config.yaml
experts_per_token: 3
hidden_act: "swiglu"
moe_layers: [0, 2, 4, 6, 8]
router_score: "softmax"
normalize_top_k: true
routed_scale: 1.5
balance_bias: false
n_groups: 8
norm: "rmsnorm"
norm_eps: 1e-05
dataset: "wikipedia_en"
Below are experts of layer 6 (counted from 0) of a mixture-of-experts language model. Rows are named router (the router's row for the expert), gate (a neuron's input weights, with its number), up (a neuron's input weights, with its number), down (a neuron's output weights, with its number) and show model dimensions 0-191. Each number is 500 + 25 x the weight over its row's rms, rounded and kept within 0 to 999. Numbers have three digits each.
After each expert's rows: "comes before" lists some tokens at least twice as common just after its tokens as in all text; "comes after" lists some tokens at least twice as common just before its tokens as in all text. This comes from a sample of Wikipedia text that the model never trained on. Tokens count by the router's weight.

# expert 56
router:483508511508488523505543479490501531491482456466495521524495520537477539465468505513521507523529504544492559460526489502517480477455505474465529484471499444460506505485510476483481480497470503471471484529538502478503502496541498524540515520487506491548478505498531507487479507561487501499472520507513495529519483514488518508492517517518484478504494468459519473536500471494525512504483542500542511545534525532508491466453558559467500517467497501522476521517522562490499502514507475547525538506527514518491469486498531467523524529541512483499525501505531447508489517516462499458
gate9:466518523492482513508481519514545526437544561497466485495483529481473505506493497507514464502485497500514520493535478486501514522443482511532495510487492511551553443493466499505469519503483474481514505506479492472474498474497521488476500471492472472524508549504488518489501483508522474508514519522531455500532504513483469500485480493506500528529505465499526455488485509490500507499448507492480499474494526484498491451555510465526519501495502487517465509511511503547472598512493491493486495508468500522469483540477480503484476466470577459475469550505494485551490524506477518494
up9:480531519511531517456513507499543500468535542504476471502509490512483510485484469488492477467476472504528473500498475452497484486484464516487521485501496480500531519488407510482468522519513516474471478496456464454501468495497509504484512542525492523493457540492565511505521460579463461541514492515519521496489477475478515501518502448517469470490487468493496457522501492505464463496452478476473509496507469522506493475507499466497478474495494470466484464507516494537505524491466489505483473473504451485503479518492495517505501508466539500471497513509499480526497497510479545434
down9:516501518510502512535512513494488506524497513472509469516498462474526517536477515492489496512487530520473468473487516517460458498506520571454493522492496510470517521463530528510519519537449507508457460516542530489551472476541501512529517463463507543523567496464454540523480459476500523533479492509487467512499540485500502480514542470483470469512497447480466539492508463484478525493472519537508534509501463492577489490477495501518515496508530508477533517513509502498530491497513477497487528505521479499527520488475495528511478495520484464500521460505489457509515502474451487496
comes before: "A", "C", " |", "S", "N", "I"
comes after: "A", "S", "I", "C", "B", "E"

# expert 43
router:479494457460494495487519478501515480515478466504464483517483562524533489513485485505466532518467497502533521479505483476492541475482525482495493478540502502492459472496500490479511490494478500498484491490522507502479481501483505498555469474508495510467498532521439472509512490484498509476495492558525479436508519466499472541525511525517544498530515493530494531498483533502544494520499493512542474501451440518550524513523472522496506495510489506502511534499456545475502503447458445500537505513485512456468474496521494533518558489473498497491488506496453504552538493543524498528
gate11:476494523533473505475466442477528566462521509538529450507567519515506518496498502495457453528519480489528501524514526523508488510520491502496484506514441467518487473486550492520516535494531511499448472475496489527478551479505502501486533501506517512487513514508519497532483470453480547514479492507526511551490487508510505504492520564508493498521546503498499487438508516500491548454504500478542482485449488502481482471520501525535505498517488478519505483515537517502505528502486517488509509478501492466515480483489472499520511495508474486459467498460502488559508500500495535569
up11:510487465467453490497546496520483453508526504482515491540493485489522533473502490521506488481492513516549567491487430505492499514490509437565494505471525453540503508502497495469517495544513500526464520509466518456566465513500500509497492472465507533556451489486526499491527498475453492515539483499515497495504466419519495540517507458509474522488486478484475519519505489499527473515510501440485531476485486465476528501484512504490499512541483502521517476505506515492512494492484487511485494544511504503468499489466475519506476500469504479528531520528475473519505493522469531492
down11:512535486506533470480474520513497541480498471517502508529455519543456520471490514536514514478544526504497511426455535521526484499491470502476488511522494530507497483541468497503494479456468532537532482464509502503540505475535513515484520536513533530500509525437520530486542472525463513541468468504498504491509501509462486511516490515494528550536459552498466502523487518508496528493500474494521502490515490535461516505504525497519498484488488515510456482517466500491527513508507537516504500511524518493505532491528496454484559498536528479546479532540516501515441473484529488528
comes before: "20", "19", "1", "0", "2", "3"
comes after: " |", "|", ";", ",", ":", " /"

# expert 21
router:478495492467484497523493506509498487535529566468486546512532491523513503504519473501474491489512557516542506536525487487518484517470465503545506486505500472491525515472483520511526516458477504506505499520484503481465504476449498494462529505486495503477518514506492524456537472509510559533450532456490528465518476519499504529495500495490541494511463520481490522507536536510475508448488537493506540463486495514497488485468467531519502469470532471468478490501478486514543504539552471466493462488537527526472472492469543495485495525449462484445470476524492516526496473488491483488
gate4:515485527499521495533447543518485487506531516470519518510482486488513480482492508503532511460497544495500521506499539491483471441526482488598523491491533533512530553500479468479529505529495509526501495501512499532505530511469528542481528495541485479510516488522464484524473516516509504472444492464526497509471562475509515460457483494506444510504461476502498472540508497510494514491442515503507498493496540494503507520533503488470511499503500482440508505503515493533539503483497504468483496524466496530523489524515517511463463553488537507515500557508509491520496546501488517539
up4:496459501499508547494498489497492507526463511506508502484514513498508484501511540486421499506461501457536482477517518500506440473467492471495533505485551491510521473445526472487517536520521492505491508476507505514476526452513557519467511510487490497509522486435467507506539537492494516496526516498490516515508470534474505515507463492497499507474472496497475479483468504564504513431487498483508491444511494489472465529465446474527476494489496497550495503524516496484487446476494519523496487529512539502558514469549513506532506508527466494481502472500521534484478509541509476470
down4:471531519492488447491533463483558480508505442489509468504496478488478542504449451490512516499524489505492508458513478512476501506460505464531503503463491529503539528514492481498491514538486507527522474507485513494494520567518539498506507517516512519499511496509537474506443482498512482470458451495518486516485487507489443478508501497541480494506481487531504531508515530557519506510471537472520545519458426478488471494498491508506490481503494532499515516523462524495486552482476494452543501478482483488498472484525504516507520537497469482453516491536494534500467490473488530457
comes before: " ", " S", " —", " M", " N", " D"
comes after: " |\n", ")", "0", "1", "\n", "2"

# expert 62
router:527473517485471535468518509481525490454551542523532527480476514514509544489513538489453474504460482541533489557495500505485506480496497502496496511485541549483477458490506468518463526492476526475471463459490521487455531515500470463535507477481500467502466512474513483563512493510514468540523549489555511483483475521511484532516511495468506509490536492508524523502488445489471469535484515492500494490511514487531484479479526510498520480492497484497520487487515510449462489472481480544513511501521494485504456494504501495559468528472538517527504455516512496507531546469504510478
gate0:527480531527470470499497490437478471499530524461484465478509515485500532497461479509505446481469488494500494501541513529490478471493500490520493508475514534506469501481525518504525507453519514500482503498495484467489518473511513505499558488490459526466503524524498487526498478523447522529505530497497510549523478503514501467465499499497467464527499520535530485513445480460522541493534491502482539492532501452524509527489463488479488468497468486497490521528505436449500493485495490482547496499488501483486484531540500510487451534526473555559528499483463536548517533478508499486
up0:474479559537495490533495519514484477515525499498501489445483512522457505465515516472486494515497526520517542518488499479516505513456530489508515501519510482478464516524473488472483491432545429502448484472476492507487511551488516513527541535499503502480530463484487462457499505464488524513442508473532535514497482495505530477521521499488490494471476484537512527541490474491475489509502484475511518528555486483497529509468512540505483539490457486460477548480515452476493482493482489488557481474529502471524490484494528496546526492472504516525514481501486473520533488522530485519
down0:467480501554490490474507467505469521479535484493498543521502525530514525499482457494497493500491481488520537541469459458465477437520502514505524495517491458539527537504498520518480506526546473473473503521502513475507512492526504472515482501483516532503490523467527500540483429485491474507496482483493485462464548513497467479511454505490501478477498463496525489453554473507483495471457524461498499540526507504535471475489531519516494477508514446495524455471473519528496476534511527532502513536482442506529461505502500495505506479509534482517518515455500486510525525546525507489
comes before: "°", ":", "′", ".", "″", "°N"
comes after: "-", "′", ":", "°", " (", "\n\n"

# expert 47
router:462502473518548558476480520498497504481507536526493484478522477506500479491478470515472514490515501487493532525479476495498469501511492496533506509506472491522433487476506516511481501470509491453520479510517518482485529474463462488513540507501480531484471501458499540559556438503494541521535539489510459477457446498514471514514522494486493481526530522512508496456512455499451514526527534513470525487500523457505462548481503479474534494493494499503511518511495469506477485462514537517462565535475500508483512477507523481514512501499446494516497536500468525505515524480507499552
gate0:489479498471503530494518515481487498520507503513531484449462508509459521498481444532430492520496500481477500523534492505504521545509507491480512507485516508489495506525523497508475522481477472495549487488537465519486508519535512497513534491535483485512493530528525522480478545489508528492520456485519519530494484476495494418519483510501503516512520501517528516534515484497482464524556498490461503504482448533485551538501463511457483492515485508482522507486539529444501487525509515508504522494473474485541486550481491562480473502488511483520500515503457520534528476519446427493
up0:481559586443479494487478518486488529519506500466530498465496522476472541536460516515455494496532512506507533538511429496501531519490505457495464491473501518474497509501464509468488493531457481496509514503500500538547550485439459486478517522498525515490521541496470480443525476507486515524474483499495499488495466507490489504484506489462499515523507473504519520481523511460515520492559510487483466532513494517538489515473487494522499521498525550492535509474515495509518488496522531515548509487501479526479444528500523530490505498479508496525477520504520506490458483511492469455
down0:516535447474472540490442485506537498516453525493453484516473525453493505531502575492503550493481486508452487483533483501482472505441502490518496509506482498489510542526521500488534484513507504511488546489502553528436473476516505504508527494514496498474509465475496501502486515501526523511502533494515522496491544521454484488511495488486451476544492495488456499499505478512481511495501543503506529475487512535492522530506517520516553491495556540529490480525528521509505531498503482468526499502521506494497502493509517478439473488493505505499493455471495480439451482525518453481
comes before: ":", " |", " /", "=", " |\n", "s"
comes after: "-", " |", "|", " /", "-y", "ed"

# expert 53
router:477521472501515454501535499493493487488500487487535511471484527477501503470501468529540504564492474506516516472506482512490499486528503525501497510547507494545478520552504536544536535485495511496476479500482499518469466469490531524455526516522529477504497507511490488492448494545515507504494481554509519519514482508499495478477528506480487523501531525518469478513491520483485485512503519508509535538462534479500495550486518513499510526547508522517523476459520493547532484526555570498533514530554519524506532492458537470468523526460485541505465461465503555522491475500493486485
gate2:473509479497515454508513499507486517465467493463499475507533523472464499470493512530480495519533531528524476504469526545540508541514509459518489446440521466473494484510520517502466561473535530495450492544522504523536491478546529489536515507493529505464472550468479556479586526497484467490488473470514511459502512502507498498512473476508536479555500531506486481521505501482484453480501520497495478524519509506470498510504511496502501514489519483509508540479523516507495470491490531461498500450530495478482475459483484492457496518492489471515495483499488479518485455538505506497
up2:465535471514467487515457509542492514498480515544503498474488479489514493523543508489503507494541456553483499495525554491512509472487510517479503497460516506512537525511502572494487549527492451503506509460538502511506508505517554515495494487546523447493488492486499496503469495511463551482520487490484531450508528504495489506462485509480533510487481471463496538523494519489529500494458500454465504519513461460543493537508472491526496526512473531532532494527520492456496495485492520517469523455518504449501483513489515549555508515501470491470461513468488527488524500523520534507
down2:492515485484523531514538478508497514500480519523537504478508510483507493487523564484462568481491460467478513504494486481514505496471514516541508458514490535514503501487488508542454468486563490497520533541539537460491471552477520508499509475484526469484507489548443488482489511520499525489495484511453483477515504487547504484474514511527522500496506495505536508450481466477513487538522521508530503449513485512489484508481517519490503478478466491510503489476515518493505517479475550503496494477482491487534504535527453511487523445487559512475533494512541483486514420490485530528
comes before: " was", "s", " and", " is", " in", " but"
comes after: " the", ",", "s", "ing", " that", " The"

# expert 41
router:506553488472529524487525500495488537492547500542503511544490502470478501509513519478506463474507527526468497498499492488477514505493467480512492500491487494463489486489534477463483488489481523489545458525523514516534540516514505476475505494512487495544480528503471499500524503527527537484518474477552529494449484504506524526488501482505483462479539515530529506552486520472469490534513505493501488520511486508534533487473515555466540512506506488519518530467502524440472484484440511548511502513473479453446528474458478485455546534513488490485491487483531563507511540514531520506
gate1:521477525518540486469509480525472475489520536514492501496485444466481520528468469522510505508464475484500499469480519533489500483500495498478539507554483514539518506513516507512470455534497500461512445449475530485496491540511499474496465511536510510477489489466489533480483525504528497492521476525546467518493515514504505513493487508468501499535477521516478516496497459469553518467486565491473495511501501532487494504532483518530555475483532524472458495460516540498489526475464508514486508547519510516497429491517473530538522478506517494521504540474476458500560478496523520466
up1:496493475529518453495478538456526511516470522554524491510511434454502520497503472515508506493458525498521502475453507493479481485487514541454510559507505519480477500505481491497494513518500501454525467474509480446515473494529482457496460530493503486505491503484506491479494492481499510497538549499493462496487500478496479480478521485528504524500515527501520471507537510476513504494455536456499529493526455507497484507531456568520537516508510514548474489518524519508478504484461494493502550515485462481514475499511528575523458495525476525517487498479525538497563489515502509469
down1:530465474513457532471508497505466505456512440508496508531512496540537483497460483478526538521523484542482501495469493504520504499511480527548491480499502470540460529480492486481454507511474492506507478532511429479482514484487467500478552533484479473487508502516476498497474520513473535495475533492508468505490485488478510500478524475503488492549517527464505481524486490498537486485508509461504514544470462508493477517492512505476504517550508526486481522492524453522530466532532468498548494521466547509508490525490515493510502526436500536465514456535483531474486515548530546504
comes before: " |", ".", "–", " |\n", "0", ";"
comes after: " ", ".", "–", "20", " (", "19"

# expert 22
router:475496523487486461459510481499487477510480502481472538480496493554506488467460524527487519472503486491489527514531527490442508466511540525488489499566475494469512483498496533523538537486496518461459477501477528504496517491457514492556446504498468509484525533489488480527520532491513495510509460489514489461530517469505508490499489525512509525518510540492521523480492502478522507539526484497452525474463513543490502548473535543506507552504497461457509488519486521501519532487464473466489488508494521466478523487503531561551495501487530451527539505508478506497487524500517519550
gate11:515489536507508486481511509555508487479511518472485570518449482480518484522484462505456470475514512515516542459496528516459526463503487429522494506516530479518443440474482487535465535524494507495501462492486512543461550504518534515529458490528471524508479501529483488497539486507533544460477523496475473507493556433491492464495501500516515510527455525489479507523509519510495483488526501512520510461491511469515461481503494483482543495491486513509507498491518517478487533531502539494483516508474507514512495497476476554483486514521513477506479514484545522484473484465484495517
up11:491515513537531506542503473507502477508480480491489485485509517535471507518496538522519501473521521483543530513481515493478475471464484482495471518537500425542514473524523481484478488468536473506452485489524509468534492521483482445511489486440452505429475532511535504508482516485512504520523508520480469495473522517519520509472533532503493493472506523450483485474503523509458514473469502513502456455540497491502501502503474465515509522496540461509494498464514497453515493508488497541466468522492498524485450492506484476482521486473474512462476497499513469517485528431448488517
down11:457468554524482515435519499478454488553504518510490478500510548480494466497490493523499456525493513532474469511520514494472506520500479544465522541438462553477509499466485476509486507517459483508538504492509518492479534535492559507480511502494516542531504525471487500485498502474487449553535528521518547482500504538505459525518503473519481491478473510509511483508475484492494485500512495509514525525508470515468523524447513485500502517505490503474487519535462517523541471480509539427530474504496504476489532505460503483500469521495515516490503475523482458488485491534509538495
comes before: "20", "19", "==", "18", "===", "1"
comes after: " |", " in", ",", "|", ":", " November"

# expert 38
router:550466462463490465501491525495527486501489468468512470508460516491529519516518523458507458487488470454482506523479489513510489473508539516490513516444507471521519506533471504472503466491487423494459475501528507507528504529512536500503467502521510516519493453495513500487460487490537464508531480500531510532483484463506534491490474482525450561524474513486553493487485538555464496449480504508528491481462495498482490530519502492508487507498507515528509489518475504507472486530491465466515498500511505478522519506457560511504502498455477478477459540544478521507484462507498529534
gate76:514476445504485455482531500479496520537457463497502505511543504466498467476510518508486473493536513548518473500484502491503518529506468453519465497497498484506536518519541483454470514508507466518476500502504519525491472479485553530514509484492468506519516494503456488516472513542488512532489533467529496529480526507505509472496496490493470501531495544507492512524502510508456543511510506517461527502562492483478520472474481496479506470522497447523492521486535549511509502504460510490499473444524501479555506424489487511505520548490505527491522484521452491487514551531484462455
up76:473498470502522525542506526497478468515507498504500523505507483505528513498524552507525464495499514475511514486474500491537502465512490538483427542523484502552491506488512490553491478526518508503484468520508479546491476507466486544474492493500509507466502475522499481463506506463503477470504486467478518462463495515527520505471510483463501536463438487527512465485414501515506532497470511510464483523483483499497522553486495504521455517516487473478482494508506515461497455499501479540512482528450501537427517525513510448497510519519500496465482506525532499472500521506487543466
down76:490501468503525469486484484553513498478498525465499511492445517528439507512505531499487522484497473486499473471549519530502532527460525510496488483495479491520504469476480544521482527510515472527483503520524471473480518479534522513473529482510499476501507483451504486484511457496446475527488490464527519494515509517505511542560540479499508514437471519489502512544552502482501475531524548468435495476492496468534499502509487495479495560476489497456482473517466477487531516465477499499498503521515523465511500534507493533473525506458503448528510501508527516452500529519522518517
comes before: "ed", "ing", "s", "ion", "ation", "ive"
comes after: " f", " p", " w", " F", "f", " re"

# expert 44
router:474472502465471487489463449479486520489516510509515484492512545498481486528503515503517467548510479540468546521469508508491488509461440500496490533513451461545463529470522490486496526518527483494486510538537483500495552501494478532501480484484534529502496510474491504507505528511487527535505493533509488510483482460472494538469488497500519458533538521472518530504499487477511503503538537510496525481516485542483475463527513537530468488482468535520535554470500520458524470493477486516492544529525468509471468496500473490442494507545488517459480508502456451504521487486529477521
gate1:549492512504498501539530525464529525503488505470521465477542525506505523495496520507512554520475517542485507497517450510494486519516519470553508517540497518521503433534505535521476505510476507527531497523477488515512569480487484502534497518505451527529491480489476462474511511524546520557480473511524466458508497483482468481535502489505496535499516499473503518544519481493470471500489517486480498450458525489512490536442464533507505518503485531517524486497522511516518484515515517471510500491467490479450476465519513492486468536491484530458498491524428506515537485503482509521
up1:525475464522498509534508484480516527502546465477498499495540489471542525522531474467501504514509512519499489516472487482485531551455505521501507506524500519506532477446440494503531481517460520511511468515507491493471482473491491457531511531503489496523502539499533522478483507543450504483487461507472503482523443479510526533519481522469516473523539513484503487465469548471496546507504522512537479509493517522552507468512483472538474523496519476466466478495535509456420472547504455515468500489467490505511508500532522534507469510509510514507495465508488485508499480539475496521
down1:519541484514496493467527515493475506489479482463458521455449516495496454464493516525521482522484503526506529466501476447532533521479491499517487522513502527502497474507501471507455512497481530513471502513486517502507515520484458501511539505513502529520486496501489504528486547517546559476514481532447566501540492503457459521466505484506555459470511494484489484480480462503498515529414500503513508493490472494529520471523464497442507492534474516490502511499516480501520505490538499507527514479501490512509498503506557484536517508502536480527494481536517535513478469500447456480
comes before: " |", " |\n", " States", ";", "0", "1"
comes after: " |", " ", ";", " D", " N", " +"

# expert 4
router:468526487464521484501462498474474462541522510475500490488478481480476501484514467507495539471528549527528533501503531522492495494506502509541466542445482484538516499482517482511559486492496502505558521500445491510512469496512498506497530474444502497493496490507483508506475473457506512496510468506467448522511488487490480505511443500469478528507480494546478499492522489549466509544467491544452481528479489489469516492491514506489500511482526549495526472505481483548498477529541547508514496507504519544497519538502497567506529487511460506537483519475505480468526464524472488529
gate0:541491502501493574503547482539505510507487461512492479498500505490546535474550480498474504523473514479488490534506501472464495495534502496473506500461501442520522517497511485499522460527522490532492479501554512473471511467494487552448504530461492489515494489477516487467472481526490533460479526480494519493529501525487503546517516542502489515528454549519535486471506508490508529508550482558489546461513528495498520539496493544535515546495486469493496523505539486475485496486506468484485483536529461467469520469505509487514505507473493508523536485494518521535481499470467537519
up0:496514546491466499508517534496487464534512528488503502433475459544464511505472456516492519474499510494539525507462488509503502489462567489525497514507505517517511477475478456505482494501511482493488464518513538502497518488503525458507462485459461497473526500511490488553542491531490518503525530471530493476457497497496538480533526504490495502483503522507487518507522469513503516542477522491564487485474519458508543509460480517454484484483496499487500527523482534490507494520500544476445497504456482460480539523460505464508496507525483500471453458506487552468526482506539491526
down0:509496506501509552491495509473507478530477495444512503530517504492518544514514485499464571489489531516520548499501545506527526493496500510508507546486492519556505488471501511524499487472471516521491536471544520516497506544484513531499499489519526503532500432522522486509479456502516498476543509462474522522538495516529474531507461483507476521547479519502517495517518505507528489523551470489470527534526537484514477444485489520497485517474555520472532512519497472513512501502503493468516543523491469534521498540519513538520471499477518456536529478492501468504453487484455460495
comes before: " the", " a", " his", " an", " he", " be"
comes after: ",", "ed", "s", "ing", "ation", "es"

# expert 24
router:476551487493525535475519511480480549495561482523514502530508479505481519468522534475565472462508511532473498506514507482512550526535482487466506472479491473492519512461496482481472492485491483495492477528491504456523544517532510484505497506523519513534480523497479516475498516470525493476525479501513499515485501537455494532495493543513494464517520515510505491519481537439475498506488471507477486526506546532486481496477478552467513515458511478469514519453546502519496484523503460532485477483516492484447534480521478506485520527446502474468523464502568520502502508503523546469
gate2:493430529548554505517488476466502550514513516535507531490536506477476484475488500538520540523510448471528488503509500541489485522511507467484515488511518522542499518526502521511517484533507507465520504492488472522454479521469538448501560548525505535527517489511518523543486505503464511524488480466500528494450515534550474536520507471510504506507500507485513483501525477493508506523543519542542539518480489527495478486470505503542474519500517481498522471460501509494476484532508499512483502521548491525502499534558538465545518540496518506529493483475477482480497516516534513503
up2:463483521551541532510505492449505517506524546492554538505486510486515476482459492517475512500456473497495498534512494558514507525524467527497538500530500501535521480471481542489521490519470549487515494482540496506445505522461510476472522532479513550462501551517508490520470464503492482506492515480493542501511523506514483542499481515524484515476507466487514538520471502480490489490504529540502536518463437527529481505458525548525457535507497468490505482503487495471492452494510479515516497553501485501505493505506524492491533506484477537517505482498460512497551495517537541470
down2:530526501539504504532476515452487536516488533507499537498500531505485511464506480525526515504434499513483528542468517491516500490502476516514524488514478472493457520477466496482509502509515545459493496478476517483471497523512483516507535461501506482495523494502477487498515526477482496543494511489496501492544543471476484508469508522550480489496520489445519503541507526489535461507503490475533497507447511535532507487472476553491478527508542483557495506519524468457492454479456461536533494475524469512516498468466474492504560475461477528506527499509529496490536479525525441490
comes before: ",", "–", " |", ".", "\n", ")"
comes after: " ", "20", "19", "–", "18", " ("